python train.py --n_layer=13 --d_shared_expert=0 --router_score="softmax" --init_std_router=0.00638
Below are experts of layer 2 (counted from 0) of a mixture-of-experts language model. Rows are named router (the router's row for the expert), gate (a neuron's input weights, with its number), up (a neuron's input weights, with its number) and show model dimensions 160-239. Each number is 128 + 24 x the weight over its row's rms, rounded and kept within 0 to 255. Numbers have three digits each.
After each expert's rows: "gets" lists some tokens that make up at least twice as much of what it gets as of all text. This comes from a sample of Wikipedia text that the model never trained on. Tokens count by the router's weight.

# expert 17
router:134164138168134125107120126142106141124097143114122133135151110153106121098175147145163151101126120130105129082182137100139148110148093144118087128173101114127105106141119121148148113113111123085137113104104106113139151143085074162112159106
gate1:150146111132109128115192139110140134094135148125122171122101126131130161116121131143140095138118108104146118121145126152108167131122120131168114125110124122104121119108110103136146105127142131071141100082103145087112119174074120098134144111
up1:132153091101146138114181140114158125099109151108106175128111111151137150121112117130119087162115099089157125160128139136100168138139122140164128103106137139101118126120118124119145098124114152091142088098107169111108135158079110090143122118
gate2:126118114098132139141131154119044150145138054124134136161128129127121124155152114061071140132100139133087147150146140114160131110126146125175125110102121121119161137094164126141099116107098113141149073119146143143148122113125084141143167135
up2:093107106179124129129134155109086115101130080153120138135099152136113126141141135095115169122144117124135136112116125121126156097102140118150140143093130130146147146125177067117129085113115102145113100102119135153109160149132112106147124104
gate3:101129097124107107136103137147108126159152144099139150139120138089102147101124120175154104135146088093122125142139140136135110123158107119129105141129120105147127114109122152101145214151122151113133127134148122101118085166127130162088104148
up3:149105156115159106149123104172131160106132130112112137162158144151092141129148125163168106154126098099130120163158131130096071140159128125123129152149144124159113137107128087110173140163116133119109127114123147113115093120152151132113135114
gate4:114126133133114107142086108166138094095092108113144117130130115129138131120092158103144115121172140151129122143096135138151123135110091134142089118164133128122113131149081150141138108123185112152153128116160126129112150137167138157118157042
up4:119127118101169123095137121097131182125122153113107128124158124138135118127155107142150113164118184123134112146140115137155158122131119122092154127107117117163118108107154116131116149116054132121134147113101120114136112119090135119132123180
gate5:132139163131152117097137136135136127131126132144097116097151121115125088083120133130110157102107130119091130076165104106107134097147142126119113126161095137117119060155127102140117113124156080068133109124107119131109121141138111097095158109
up5:116093100139165135122146162167134121168110133119164132153142085170104117101133144140173155147147078109146068119097108084102119098147135127152155119123122129147113165170158080087120117138124133131138140153146131139092123113143108105135137136
gate6:105145130162112132121135161157104137148124131109126163093081083128162140148105134111161143134158135125115117060099153102093162115130105138130173142141161125132115114129152153118177145104153118134113089118133097092121195110148117180169102117
up6:146083131107150134142109141109127148158144161112132105139143155145115116139145147104132151125129130141143104142123165120134141174133153148103108142125096104129125113131121137091121178145113125128133159164165101159111130113113126105148163131
gate7:139141105150155153161128127081127130091113120107134145144117086144152151107133132160128121109133101104122144174127090144123129149138135099113126107121103132118177117186154163165148107129117140104117125099094133095097104151129126133105151133
up7:080128120134164147118127127116072123097113152141116122142142142156159136067141143117115136147138123105141116105109147096125130146100122117137103141144086112104163134107176111115150089148156129132079104086120099097117124122142122078103132139
gate8:123122117152112127134141129124086119166112171162090162148107151197071133149167111126114102104139117127110107125129139155067149110150128195145121090142076080129121167171101107148112135109091091134153163146107119168113152124159086117143136139
up8:145111114063133133110136079104103128149142147115110113117089144172097137070170132143134133129113140183119139128134147185095070117143106141166075129121117122120107121114165110146095166113117126156156148143123097143157131128137169129151119104
gate9:133109146143136122122102116134126159156095130100157089123146123127121121100151122137093152155135156120144128106157164137110138138115141117110156134126096102170165073150123123152110133109100125142127128133122110084139193156118121152094195117
up9:118136108093108101104155110098139081145110147125146060133135101125112114130124103094151116100139113159164148112079094157135141118121105109148123121154110124101127135060122121150120115103145125129133088141154112080120142159146142128117142136
gets: "i", "h", "et", "am", "ag", "op"

# expert 40
router:143134135154146121168155116155121146103160132186102112155120136141134106096118128135180104100143176172077165098088161146107140107143122127141086144142125143169113109174155091119121125114144116156152161133095155127134138132116137124162155127
gate0:128160096134127124156158128136128130150111142147132115109072116140148122108180163118155186097149145128133075168138156135150116120111169140143106165160073128143129077150124098128173161141177115158089115163134150093158125164147106181148134156
up0:110083119110155170106119101130145124156176091094119139175163145126181154126133100095103133138125104136113109146106132139137097134120106159101092122114136124148131159109113097150101119110131101198117162152149139176082126075147136093081132127
gate1:115157123123124169167119134096130180134146140125151150093140108152121128099150148101120162104152129108110161118092119160131100104137109129141139143113100145079124125094165136151107136126140122103154142129128142114225127141147121107148175128
up1:106099106125103116128141193154110114123146150123134135104145143124137131081146128151155122143131145121079123103094125159150146160120113123143153098122144145129138116121156102128116119139145120147108120153167150157125130152130127119115159126
gate2:107159124105125152147131120107093163105139172130142096088119143134123067133101117113135130112134164129145126149115122121119146093143144128172112121105091121109127105127131100133102162094143125081140112132103068124131139141102116093131146143
up2:116133099096107090143143118132149114115116132108168143139110121122126066151120105092152091130130137120139109138182111097133154124144143142175104122117100181129128091118144121143120147130097152112156134174098087115112135145149094086147148109
gate3:136161142112100154184124077139124161129097120132096115105106199130140109137087087115093142137129139124135140157104113155107185142121140124118110152152150131134112120181112105110144159171120123132125092149063110150138117146087155135116132114
up3:140171140164166124146122095160109127147136169142132120137134148135120113175118127098112120126144139167109091089118133141122114107117126120127141108167161129139155162130133140151138097119145174166131088136125120128107148111086099084105153121
gate4:109104121119130080140180159175101131104152108121137149128121149137112088148120165117166169151141131141125160111120143152112109121125120130087122186109083098172125119157162157110135142097104119122096159147086158122120137109128138112145133135
up4:123103123112185141125132121111104135154141124144157117113090097156162087089165125111136139132089112117100150108130103088118169144120121142144128116143144088109139144110109096155110124129147172117139081134157113118157096135114113129151157113
gate5:107101108094094133145174109101138114159142142156079083123104119152131126129127080116146097119100172111147097134097104125123119134144129125140062145148106133122098122118089096174152106086147112178123112140153126108114155153136123134115121151
up5:120135161137164087120088131159144127095109132119168155126131137104127125120146149161103143121144095125105146149154125113133123123107102157103174128090145101101148145162144162083098167159130146114123121117123111121121137094127113094155131114
gate6:105146097157113104120186202145115133123134128093109108091123127158127133139143142129112134113148145132129108129132163142125131102120138114155134150124119135144117103153109105116146109083119102118166138121132169097124118120114152147151148140
up6:142152128149089097114129146142125166132139129153108126104119104156113162170088108118101148153144147140105133142137167108107126147124100179126160166150097183141118106150148122157131140129167119127077127127141116133162108125135142163144129126
gate7:171126119149171145204190172151152115128128107130134106100120132123130138145144131122133157126108101160090182106153098145119125169178125108152101098096144117129134121175117113112060144123123147101099145156101146130103136119140153138127143115
up7:116116093158110136101135126151132121138139135102111108151133141121144133139135121122113122157087139102117115142127127120114130084086117112119125119139157096102143147097158139146197105098122122134153155136103086116171104108116119129149135138
gate8:156098146108125142152159108147136163165124135111130120150089144137189124104112117157145138095146125152126161144150123146134143135146128093183113097114152077114159148164114144118119152131109175122123146186090142074127093128120126135125130146
up8:115123124123115138089104128163137127125117151127117177092131104125080097139152104124130103127102154131124126112123117109115069115112110148090114136118113123132131131114113096167187142108107121130134146091157121155122153161130143115182127117
gets: "an", "ic", "es", "is", "a", "us"

# expert 45
router:118136158092102119133114123137104133118125136133126123155114160099105148158119097124138167113131157102162109138084118074112113122165108118126129104145099109144115137136136140119148161114147120138135149095123159120094176080157137173117103155
gate1:119114137087109142107110104083101161140134164164127106128137156116114119155140128141130134118133105112195113091121136088146145153113127140101149126131095097144143104132126091160171118090132120135111128136112141117119160159146129165118152090
up1:085128125091109104137115103096161125120156162126081152121120146090144162159107143133122116139103117102141150111103095077120136125126099130143123138159126124125106131095135117142147113067125128124161076147144189070143116142123114135166146103
gate2:134117150111092126150110143125172094105146154158118086139156165133118178138128136117114167144099181051148145147065095100117141135108124121123126127131099124150127088142157113116127128158147128141138142105102176155133136147132102159167083168
up2:141153137096113083086202123141108156108142172141135189136148113098117103167112151142114133111136147167080133158140111100114142130100183126108109118104133150142120090105150102083171158111134142130095125177087122112125100134097067139057163130
gate3:150155122114119123108164152160149115142088126084180138137107155095125142108064109114140143132146121142115128131170106110111138179147120089147121090140125122105148108097165117140116136153142144127124162128109119092129112126156112154145145146
up3:078111152107139150130124159133058107100105108169181129132097139097150174122143130135102102131130110119123131161146121121157162164124109136139158173085068097102158137110152077153121142125149140191165157171076158068139122120145089132093166093
gate4:142094124123093137101123130092135135107129148119140104092124152125144140079099162126108123090137139137134090151129145102136102128175154125161146119128077149159137109171144149133111112134157105108125099116138109120129141057110179105114097152
up4:082183109118136111170137152137124118133154111125131107100100164142112077128142150145178145176159158136138111096110114121067091091115139155150100127119119108121143117104167152131128119160115094141090092153133116109118097124158126087132104128
gate5:112113149126114102165113138105161119118077129151134154128126134146122135120161135115076136121135188122110137161084149124113160145177135119188148077133105127151115139147120112094133069140161130131148134145134142118120103132115177156149135130
up5:131105137081125168173066128162145106114089121088124112129096144144163140119122126123089126133126116140160155155112135150135171150169147124140140085137123101122132134140143091110135067155105106136117078128131147109141126151084121150167150119
gate6:179152096077104147146144148126134140113134092181093133123134135149123177098138122132116159115147177158160128130135116124132122080116111127159125112103109113131131101122136113139109131150111095126108112086118136159159136153110162140085130093
up6:084156132112111089109104161144141141118086090135119137156176105143119096149077155151132107103126107123146139176140154106090149121141107132150133144107115126123095129106160139100104114134095170142160111145106101127128115117083125131093083116
gate7:178104130142145124104090131104100168136099108157164096122157169116128098137114141154130134116109111106113083122112111105111088183087142139144146124153113126129101150099105106102125142151111080127130085107121148123104134140140116133106108145
up7:105095081127166131104114123135161157114097119151111154178125133139120179114096128104146151137134158133172170090116145154129141107119117146086126102136175113067114098099123110141140097090116117094118129147100101132124134109114099141165193109
gate8:161129127131091121115122157171097111162147095094121124162094132119106130125133136135086102144113141102144132113097110116104122126140129162149137134158161133107142119098175114153140130120130089100135102114108131148100150130094132142136078139
up8:101144093129135153115106092099181142111145161185102168097129131143133119147136149140137148140145137185091095109152130111132126109153136107102092157112112142135155099125097130136132112088119189132149162130132139101152093138098165133118144117
gate9:127102142116139139159130127137116161131100137132133149154110137065174149127136096145146109140131151107164150167185132102131130140180147093127144103164144119091100103117106173104142117145107119132130114148143083150061148092127111169150118119
up9:143112146121080113114161131112102122149130102151150155155151135098144161145155164081155162106151135118162153131143112182148134137165071132152142095143120164142148127089155118169176125158135142164142117134148128142085142138159094124139070179
gets: "o", "u", "ol", "ot", "ir", "ul"

# expert 2
router:119139167106092128064131141134105116110107135125110103161159113129122168157134129115124145155120178146122127125119143166102138120160108108111134140130145117096088109108077143147131154135142129153120066123132129105128105109116163142093121175
gate1:105104159134129149113155158126157110147102144159130122154125133146106111137149091096145104087134146122093122169157140146124116174142132135142139157132137125135135164116105111107109148116133150113106080146142116117153099095154128133116094139
up1:141175127147103111141084118116099131108145114105097107130129117137105141141096150119097155167125103120136130100080131126114143057131109102117111111131143123135144094131136179109160104129119129136143149080129145131096127132119110095150159153
gate2:114128146108141145115159125151152147090069116135151141149143101125119206146148129118111172123140071111136121108113143133082120129169120183080141144097160124115123133148078103108158122139135157167096132112111121129149142107084127152072121102
up2:107106133132102140139164120130111140153101125178099138162125144099097132146121138158131136084152100123112127122120116119157125133089098149132138148132122124121093173136111094137071163137124147129112106085138146120070152123126138165115086162
gate3:147151102147143128105159148124115153120069145134142145132151098099152156151117171099159133162134127121135150116164150160101097162138099156115145104095099149128120104121107149146133104124156128157117108124135116110169146156097141124149134134
up3:152139105127127121135164118107133136127118103133098131121125114122166175152099137151132144097163150125136088094112151125138138093111128128135086123139153128138132164142131125153123175118108136121137136112094085143100070109144110177107134095
gate4:077092152132115116117125151170112130105132097109120109134126134139119139155095111081112112144120157152128143088112192150139097162099103159129146118172100112141089126104097153115095150160126106158084115123130148054127154073113153087150099102
up4:096125091106150123119136095111131153138122098128117184134074095139118107174119132118102133141122141117144092141093170157107085138118160135097151165149134077110137132128135130147116122105122125134110106205127129094115158149122098099154132116
gate5:113084144130151135111098120131133154116158163113124113116105168098183131146135091160127128133133144151147114148115169150120128135176088115111121134151079141133160117128078150131114138087116133134140141118108145142148136130150104101126093096
up5:128129126117137102108114126147141131140121151128133116122130176091111132121140108139111152115127141137135105167128130144101142123146118094152140172158122171116161167151118069128113121116114103120120153128109121098171121072167107144107146111
gate6:124117180075120122071129170125146117140117161144133152152119077103134154113141133107165145114121143151151123129140153123100126099135100154152101101106145141121102120147109159151103103099130126091134090090170115101157154090146117115113095115
up6:113170141099154125106116119115137104090146142138114106133155150151135083115141130115120114144109153123125178152086107149143137130128112094136120115125115131113141149156142102098119117151124115168096121115115090109163131124130128096111125214
gate7:085106090105100121135149138128151114130137128121155126140095129136074119128092152137106093137116131100125121134160158131135132101132078155107145098135156104121128151139138125125163136166066168113114090113107142095116106125135132132147125170
up7:102140154101110107121144125147112092138118093155138130109127127137099121128131150092144139173159129093117115156108118148099100136183114106157122167113110129157104131129133150119157135118139112117154167148131139184162129137133124084157082123
gate8:162135111089112124154128130122126119082164114133122155150151150169136116158128176109122144144110160123115164132103169106154090144120109090148136143152075157106118138105140118098114121124151148147135118133144088117143144123129097128145110141
up8:146133179076140174161104170120153109160135141140125083171176127136178063119096142125124132133163140166104114130117150148117123110152135087105149124124108115133183111099085088093133109146112135146083146113084124120171123100134130168128100155
gate9:081120103122123140151132097142133116104099103136158126117137151156085151114113157152122137148139141140128098122151162135137092128149118153118124143142126119108123172094099182147101126134136127069130078142137117104136107107151153127115101126
up9:132106147122095123128145145124110130117129130132172102123134122152116190142143157127134113109132138117131118108133157128164073119152128123125141145135121141082113131112114145125149128145150116089109109088116092119119122134158141136118110150
gets: "y", "ro", "st", "d", "ce", "ry"

# expert 31
router:096140140120146136107136154098111092127112140182088121150067168114142114112129117162114155152115146143135144147109119145117112075144164152158138107091149140151115155128105139108149111110086097141121107114130147109121117114099090146146158160
gate0:124114152117097134115135183092132187152141107160121156149137116143088137134163118080165111132151174129163120118129167179127153166145114139119118135107121179158130147098074164135136121130093150084134125119097139141170180101108137104126131118
up0:142147092124158083132134061143128081092108163090136103124120134104142144089092149163092110131122081129102135123130111068111106074115155101129115130155138083108122105168175069133113127142134111174115118126167094107099088176159114158135123165
gate1:083129123130102125126116150111110158074138140115136120120131143111131102121167130113114122162156117118164154139106092171191099102148138140109140120121140146177107126121113138113104133165123163122126108149139125146134137141071090133112183120
up1:076128142128103131121117140102106165087144150116125115116125139100140094140174135124128133151144123117168167116095079162166100109150142149106137135119126164171100127122111159104113158164124172113136118149124124142130129135085089124097178129
gate2:093132127139095114124105132141143124121151111122157103124087158130108153139098182128110072128152178157139081134117077105107088087164128103106112101119095087107117109102111139136108128149127127137141129162112113085148155113104109113108108112
up2:117120116148120138155147099125153146128133139103156109135139150141127213135081123114113092140120109136115101107109085118054084108120121088140139090139111082108125108138141128110110105133132095154112104114095146090144157112147104102099089074
gate3:174157178171122132166109101161127129083108110129114165118145121116141165103079145148148132133138127135117138123145119150145124136133162107157118090153128109136152123110134130123134126115125152091118135147109153147146088124158122110121121131
up3:112100075088120127077162181107113128177151130121138087140121131135127083163173102117116119124115127109118143142099150106118117122128103149098152158120110154134104138130134132155109139146128111171143125113149107101124154146101142131150155127
gate4:119139116098121105097159132136114107120127112133158205139101076140109108128122098138167182149135168130144130122135158132114163129138134143109097119115095101149154113111156164090133135072124143146121139109130148120097101127134096146152123138
up4:107133118095113126102156133114121101145125132127147167149129072126109109123140096149172167162137173119136137143113152115124149125112141146105117120109116107167152104118157162114125128073119141135124149103151135113087111130121084146126136108
gate5:151141131159124121119173163093124130169150141087131155163110066117160149094098147142134176099095056119117147097122174134134142140070134119096141106106122115146171137142128125149129125116118100138126141105159117146127088138136088162111107093
up5:097137121079155130128089100166127132096117122178127119099155183141097114154152111096113090142142179147146126150127084133115111101169114144153126143143132134112087112133119145105134125148147168119121123163112152110148162114120160100151156160
gate6:164109155108111151128162158147086090136135131133146169092118125119111122109135102171094123139115145140119134129137140174142127108148166123125124122119152164145114089119080112099093105064141153130108132124097073097102137090135114112161140105
up6:105144148145117157150099067154104124149153151093098087113173128146108101147122137117127178116133136107083109095158129108111089080140090087137107126154112146130146152115187130069115152140111097167115142146121137108136129128132108057118131112
gate7:082111125134087158159130141128100127119119132144101161143125142082147102118117097121121164107100135127153118138104151127122147068113109103121128069128122124105088146135105135177103128094122135148092141110158150121107144137123098133137143160
up7:168139139072115136135132112095119157089127145159077131128090138120147067161140129149184136142124128112125133188116075148149164142114139154118086118118101134071141098108113130111103128131131153130171168131113112111117153148138139137124148128
gate8:175138124121109124108155119107150144177153116123103145133107110120131120089127142114087105136147123124130176167110069120135082121108076140138093138110170109151082122140124121143138114134115109131114108139151143121144103155129155158172182106
up8:132115128112124104124110137143131128168132121110130135147095114147079128105113070101161168155114141125126134167149062125111123125131189105122165111081138127129130083167137092103175154126090080163104111130108155136098122144148088138118114127
gets: " ", " (", "\n", "(", " \"", " ["

# expert 18
router:157106115108134121155162159151171117144138082144141140160119134170117143128139158067120066123151170151143156084108108134183113133118157177142129130140187083106104118139126162141135133109075134133124113130126183129144117158151139142137111126
gate1:123105111067094170112119137129115107156112132156127103161140134168117154120145141119093119139153086120102156091099122091139121128095071156102134155176159090133094121075121118131158140123133179158140140114131160107142112118156121159116121123
up1:098154168162155106138120125119139129130140121091135125113118082107195115109132136142163171122114159139144096140137128172126150111171150119125108111106130172147137092175124186144110116128138081077127116148135115161111154166118139113147101154
gate2:107140118080151106133134157148129136198108065149111093101106157100152159137121120104140105151168093125122163110145109130155095148096161151177129157123170150127138155131161134106134103102149099097119149117147179163152138107111121148136110097
up2:044112111103131109156101110137107121134172104112096134144122082138118082107166143096094086155137166119144099096123095164102133160139181160133137131103153090101117113094155120166145093151143085097163160120150128106137128100138164132124076126
gate3:151104115096137149124115115136164103124132107148159128152147166157101175140107133099115114157141152105167104109141125094134135114138171128168123120092149122092120117129120151151112175154155142116142131170129106137108100191137150087120103138
up3:132136150151137131136120132145131127129113103131121097166105137137136144166137153144129091143119133117140122110143100112127111122151132109120109107127087110098085128141139132156116147166133146133074111154155132137115105134165138113090153087
gate4:142129156088140106092087138131137129131159113089118115153107116108142077103124172128109160101132132117119122137139166125102137146126126141132157112119139117115138156152139132130101117151122138112138103144121150178090120145121119120131124094
up4:151130081170145141101174153136103142115100145141142136122150135161134176117133104090145134151149110126151141113136089106160147100136150114098136141131134115119094087130131091114159141098146100110136131105116117094148144120131119156125128158
gate5:137137123137099151111140118168139142116142127101145102165143130150148081152145160142147137148144122133116173119117122129171139133135166145121130141132165072115096100141136150078127102134138126111158089092109177120120152146166114182099110089
up5:145129132121182152142130131130130143115123113124136126166151112100098185132130114116112134104079131121186167108147131113116109148131141098135126121137157182149178123148119134117129149126189137152096148065129108124123124145145154078136101132
gate6:107111106152122111149106128116153116161141062116137070142136121108144114186139158118131152130110136099134147121106092116217116160128126124116091095163099130106121087152143085129141115110097068130127146141118108128161144150132121163154133106
up6:155133156095123153095164138117106150105127164131143170121121154143128145148121118124140107115127140159109109152130151128047127083148148099100181143072158136159128165108109177150138143136138177109140119135121141146103113129127157087137119116
gate7:133090105074101120108101128154153104115111094156122123114134139144107140160122164124142137120126126117162186123091141074166124100091102166177116130098134102100150134123171132148107161147142126119077158154142128153125105136120048182121120100
up7:125146186115143156092169120145128169137099153118139157146154104111132101111092137100138147137120133156130128125124141095131127157150129137109195196131106128126112149164120175100154137131116127098117123123141137141148140154113147110088119078
gate8:126161127111139088163149141098116127132177156120138140098164121148138140116133123093081149120138093126120168116151082123108163163114141148132136141119131103149091172127141142104156123130092140139116139164078115094116149134172103122094117154
up8:159151125105135117172135132073139106163158167138133140112139106130104138109159093121117139117158112140101180126144115101087157142114144150156128147118128083127103181136144152092145109125105149153119141164134106114119162144163106127102129164
gate9:154142115153115092144092159120116140143180126175128124124080137164138115148139124088108124134091122139147117131134136120088114090129080169148158182108176080126171147147138142106139147113120101129092109136150166133133162133135149138159154080
up9:138132091133092148108110171135124113135125112175145137167117096133106098121136134103089128101143126125156141141165152145152107113124114173126159150065190133144125094125178101115153173117119122098115136105131122081099160103111153142125131108
gets: "ia", "ies", "ure", "ity", "ian", "ts"

# expert 11
router:120116174114148136127142135135155149125117127175122139103106121138139117130117155124142084095153074148142156138118130132118088138093095109112135157108140146121096103091151169158121140111127141145157069149090133115123110133122136101148091147
gate1:157069167100112130142125127164095136098129136084098114131108123139141134143113148124099095096149113133151137171145108153140123153116128150119089177098125092118134117102130158132109106137149143151138106148120154184130097135090133137102104138
up1:111109145154156146165130145169118123161116115086132092121115128123084105158147159143106109139094133144143164144095126129132158142105102155112065114072123137106185115097162142118090113190133133124153103152124144172122136142137099119129089131
gate2:103122147088129164097164140126129146111131114105122147123128084129157148171129148131138122139103130068151131105102126086088147119130163069126098139119144099092124110144164149112091143126128081129162139128118149139108117141109156124141116119
up2:107123160117148154105150126116113161171135135096115129125118115169139114185123131138135149146095166048166137117139123096120120111148138060138095118135127114103104134143167125110085149139138093128166135121118163145117113173098135135147122153
gate3:149145126135109110126122188082171141075125166138142142167161088120132120154079104132128103132151131145133106109079146133102137127108086097134125095155141095139144161114131123107122115085145135103094136134128161196153149144144137122106126119
up3:106104124123130138121110107139125131175156116179096119146131172119088124090139164096127119111119133140121138130109174131140154134152173156114131143099135090137136089118107107144090150132132108122110142133121106110088120082085135165170100162
gate4:130125137125134137163156077168146128117143131143138111151111105112126143109128111133170145129146093119155121174131125131131107104088148120165132138159091111149159106125120153125091094100163117143135122133164127112150135141110155122133130121
up4:131141129136150126080102167097119145154117136118116141102158152161134125157132132141087093106099150136110130064129145123125147153168109128091120132104168145119093159120145109122157168164095144120106136117081116155106122116144086120123124122
gate5:102135149146151161149113113149109136064094107101126156173105123142089118143137122150148119144083126128090134148135119129175106150134116112136152126120117174148126124076163127123124129144131127133167101116122152145138138103123206125151118142
up5:113117063123171146099110078138144143109116143124106137138166138112129141152115095108115143157128087132189156114136123114089129138138120121096161134103125115132138136155133121164108136158118128133117109124114117108144128122116076154104094139
gate6:119116136145123159171181108131134093140188133126123148149118146151111110091158146112114094090141136164125173124120139108101126139105098131155110188139122110101133101112149156119112118127110141136172123160107132107132111164154071108123086124
up6:127134153106157122092125085128088099159102126119150139144173075121078125115127124134062142145123154114108039117112098120147137155137104116091134127131142121127071116136118150153145115154097114132106136099159141145143079140128107136135135133
gate7:154093112119157161157106089121135128107139143142164109140097127129112119124120097136148080114157099132158178144138092091101111139114151156126125134150119145108131119129133131172120123109166149092135091098115133112129152108104129088143128114
up7:113143120151118157151130176109102157124133116155137116126145121161117116154114142169123135133119161128117116140147172184117135145140113156157126136111145137093150139173123134116100152139128097105157108148124149113131114097139129094123083110
gate8:111080156098129162140113149113130136118089121150109125114094108139163128138142112147129169140127120130117130093133166095112121161165132105112134139182082119127095167142151129156153140085105143131139124150134117130130145116120125101089108100
up8:106124188110128094160171131115176166133105111175107148192160121127159105126110079151132129134149105138137142123141125161114146093109091160149092118148156136117134112163142157127152103120106112148174113130143154110129110109115105152126143120
gate9:161135132105158122132091125070136147099136161174121164120127085126139145138131127140094092123158133159148135107152135108128108118174103142139132165124146144164125131116145130131097125095120129096133124099111126145104125155130101125129146157
up9:114150121113127150091149112174117154145103106131112096183100146160144143133152140097173143129125135107108168157127170165103156156114146092109114111110148133137113117127120106121099096085103115161146122133115087115166121097099186105131113093
gets: "ed", "ly", "ing", "ion", "ive", "ary"

# expert 35
router:119137102125156154143146172130149144113120118163093103135150128112127154172107115134138109150145154150122140151125154154146094126114074155141160118082154148123138103197091053126111108138134145132122087140157097165076108167111122146099112146
gate0:116136106146133138123118123145105110139128150141129131177105171110152119122114136161168102143113111195124142123179111157158114158124139119149148138168172119145125110158122117158143105110118140123146126085105129128138111111155123172095103130
up0:176105077161131150152130090175127090156129150131119128144098160136093125112105107137151139139128099152137117146163141151113082130166102137155113123143120114104131144130156095125126149146136158155130117118119105116116118135145115189121086105
gate1:136127119088123160127144094085154144113153122151183119154127152149130144123122122121105136120128142147110130136146101145125101109113086150129125133138141146132115122165110114106098102099169162112124159095158116118119131136101105158145119148
up1:144138159098108129127130114095158139089106119141179133123142123125129151147147146139096117063148119149115129098164108147112111102142121105147097138140167154146127094136112125128115105093158185128170173123149120140141151120087107135143151157
gate2:111148158127140148080116188113163169097091124135136140167108151140163143127110147108129106133173138122117112142113124110091116134152156133139130133115112139117096110145108117091148162100159075169138105137147108127109136090150121118076090102
up2:137146144201141140087129140123125132102088126123134117146095137105147138124150107107085129148070135114139091116114119136146121161116139120122081138089139134134091115151172125100094127111129141149143120144128124150130114103111094125127140130
gate3:093119147102107111189117140111187190123110081154100086136147139122116138161114117150164128096128124158140108149128076142122124164127077102114118147087115130129115170169166085111153122132124092122143156157113126127130139167190153139121088172
up3:146103093130130176098095157184107094118160090083135118135119148112165100073114124131145082118110123113143125174108093131129115145136133126160164129186149151171091087160132122147145145137139130125111125107118093129114108102153139141098148112
gate4:135162102116146138150133103095142106086124156118109127149148130140131106124091104120110033110115120115122109139172132163160111162138113137155134131103142118104148152155106140159110165128091168119144103175096120103141124127144134098149146100
up4:124144119166132141121137093117144140100129150122128102156128146160142107121125115121114119183155148147143112065125121135115113108156116104135092118131124149140162136125132118077160136149135093085134134102110134139121123139160126116171152126
gate5:164135097096154113157114135070136144146126118166096110147153131142149152125182119137107135139130129151122135151084066127113139132120074098152135150143151139151116110141133136103101096109136102139139107148156144170164101180122122156147107166
up5:090106135150100107113102163137133163127138137090145121137153142077160146145101159142152099111091075146118159122156140083145104143121108133137152058091116127126165119120158129117171093124147125135131188105107127126144153147122124121101115168
gate6:119155124118121091136138122119150126151151168142110063128139149129127140136127125109141139137145130122106113117160140145108111143109130149137165158150113183137131134177120107111130089125096083137147138117122139123130086151166102111097086115
up6:111152145119105096147134112104135132112156137120106110131143137133167115091126116152128135141163124083107139141143099120121159148105113148152111109140098100110139148085089104134117127174161150158141093127144139119114151100072173160098123141
gate7:140135104129155109140145146121179157101121161159122110141153131129106125172108121109137145127125162098106117132134108131131123094101120150170112130132101124142151120148084093093090104168145124129152081145195178160117133153138115143113076145
up7:141103100119112060118131172130169125092108127116153079149147153129106126121108191104084114146133148091130109143125162136086113159126116147137139149115122139136135100129134135108118140140149115168133135146134125144118133121124129112153093134
gate8:082125086122152121126111118125134150132087117093163132116134118146163151141172142097129123094111142129132165144166112152150091120126123113153103125141142142164117127121104135115150148098127186155095149098146094146139116118111122128119069099
up8:164124158116094131108143144156123101117158124137082117134132126107101126158088089168127129133160120136142081088101132131119139113130124169071182117128129110108122122126140140124122108175109090106127116167097130132115162136130116131132178138
gets: "re", "at", "ation", "ate", "ens", "res"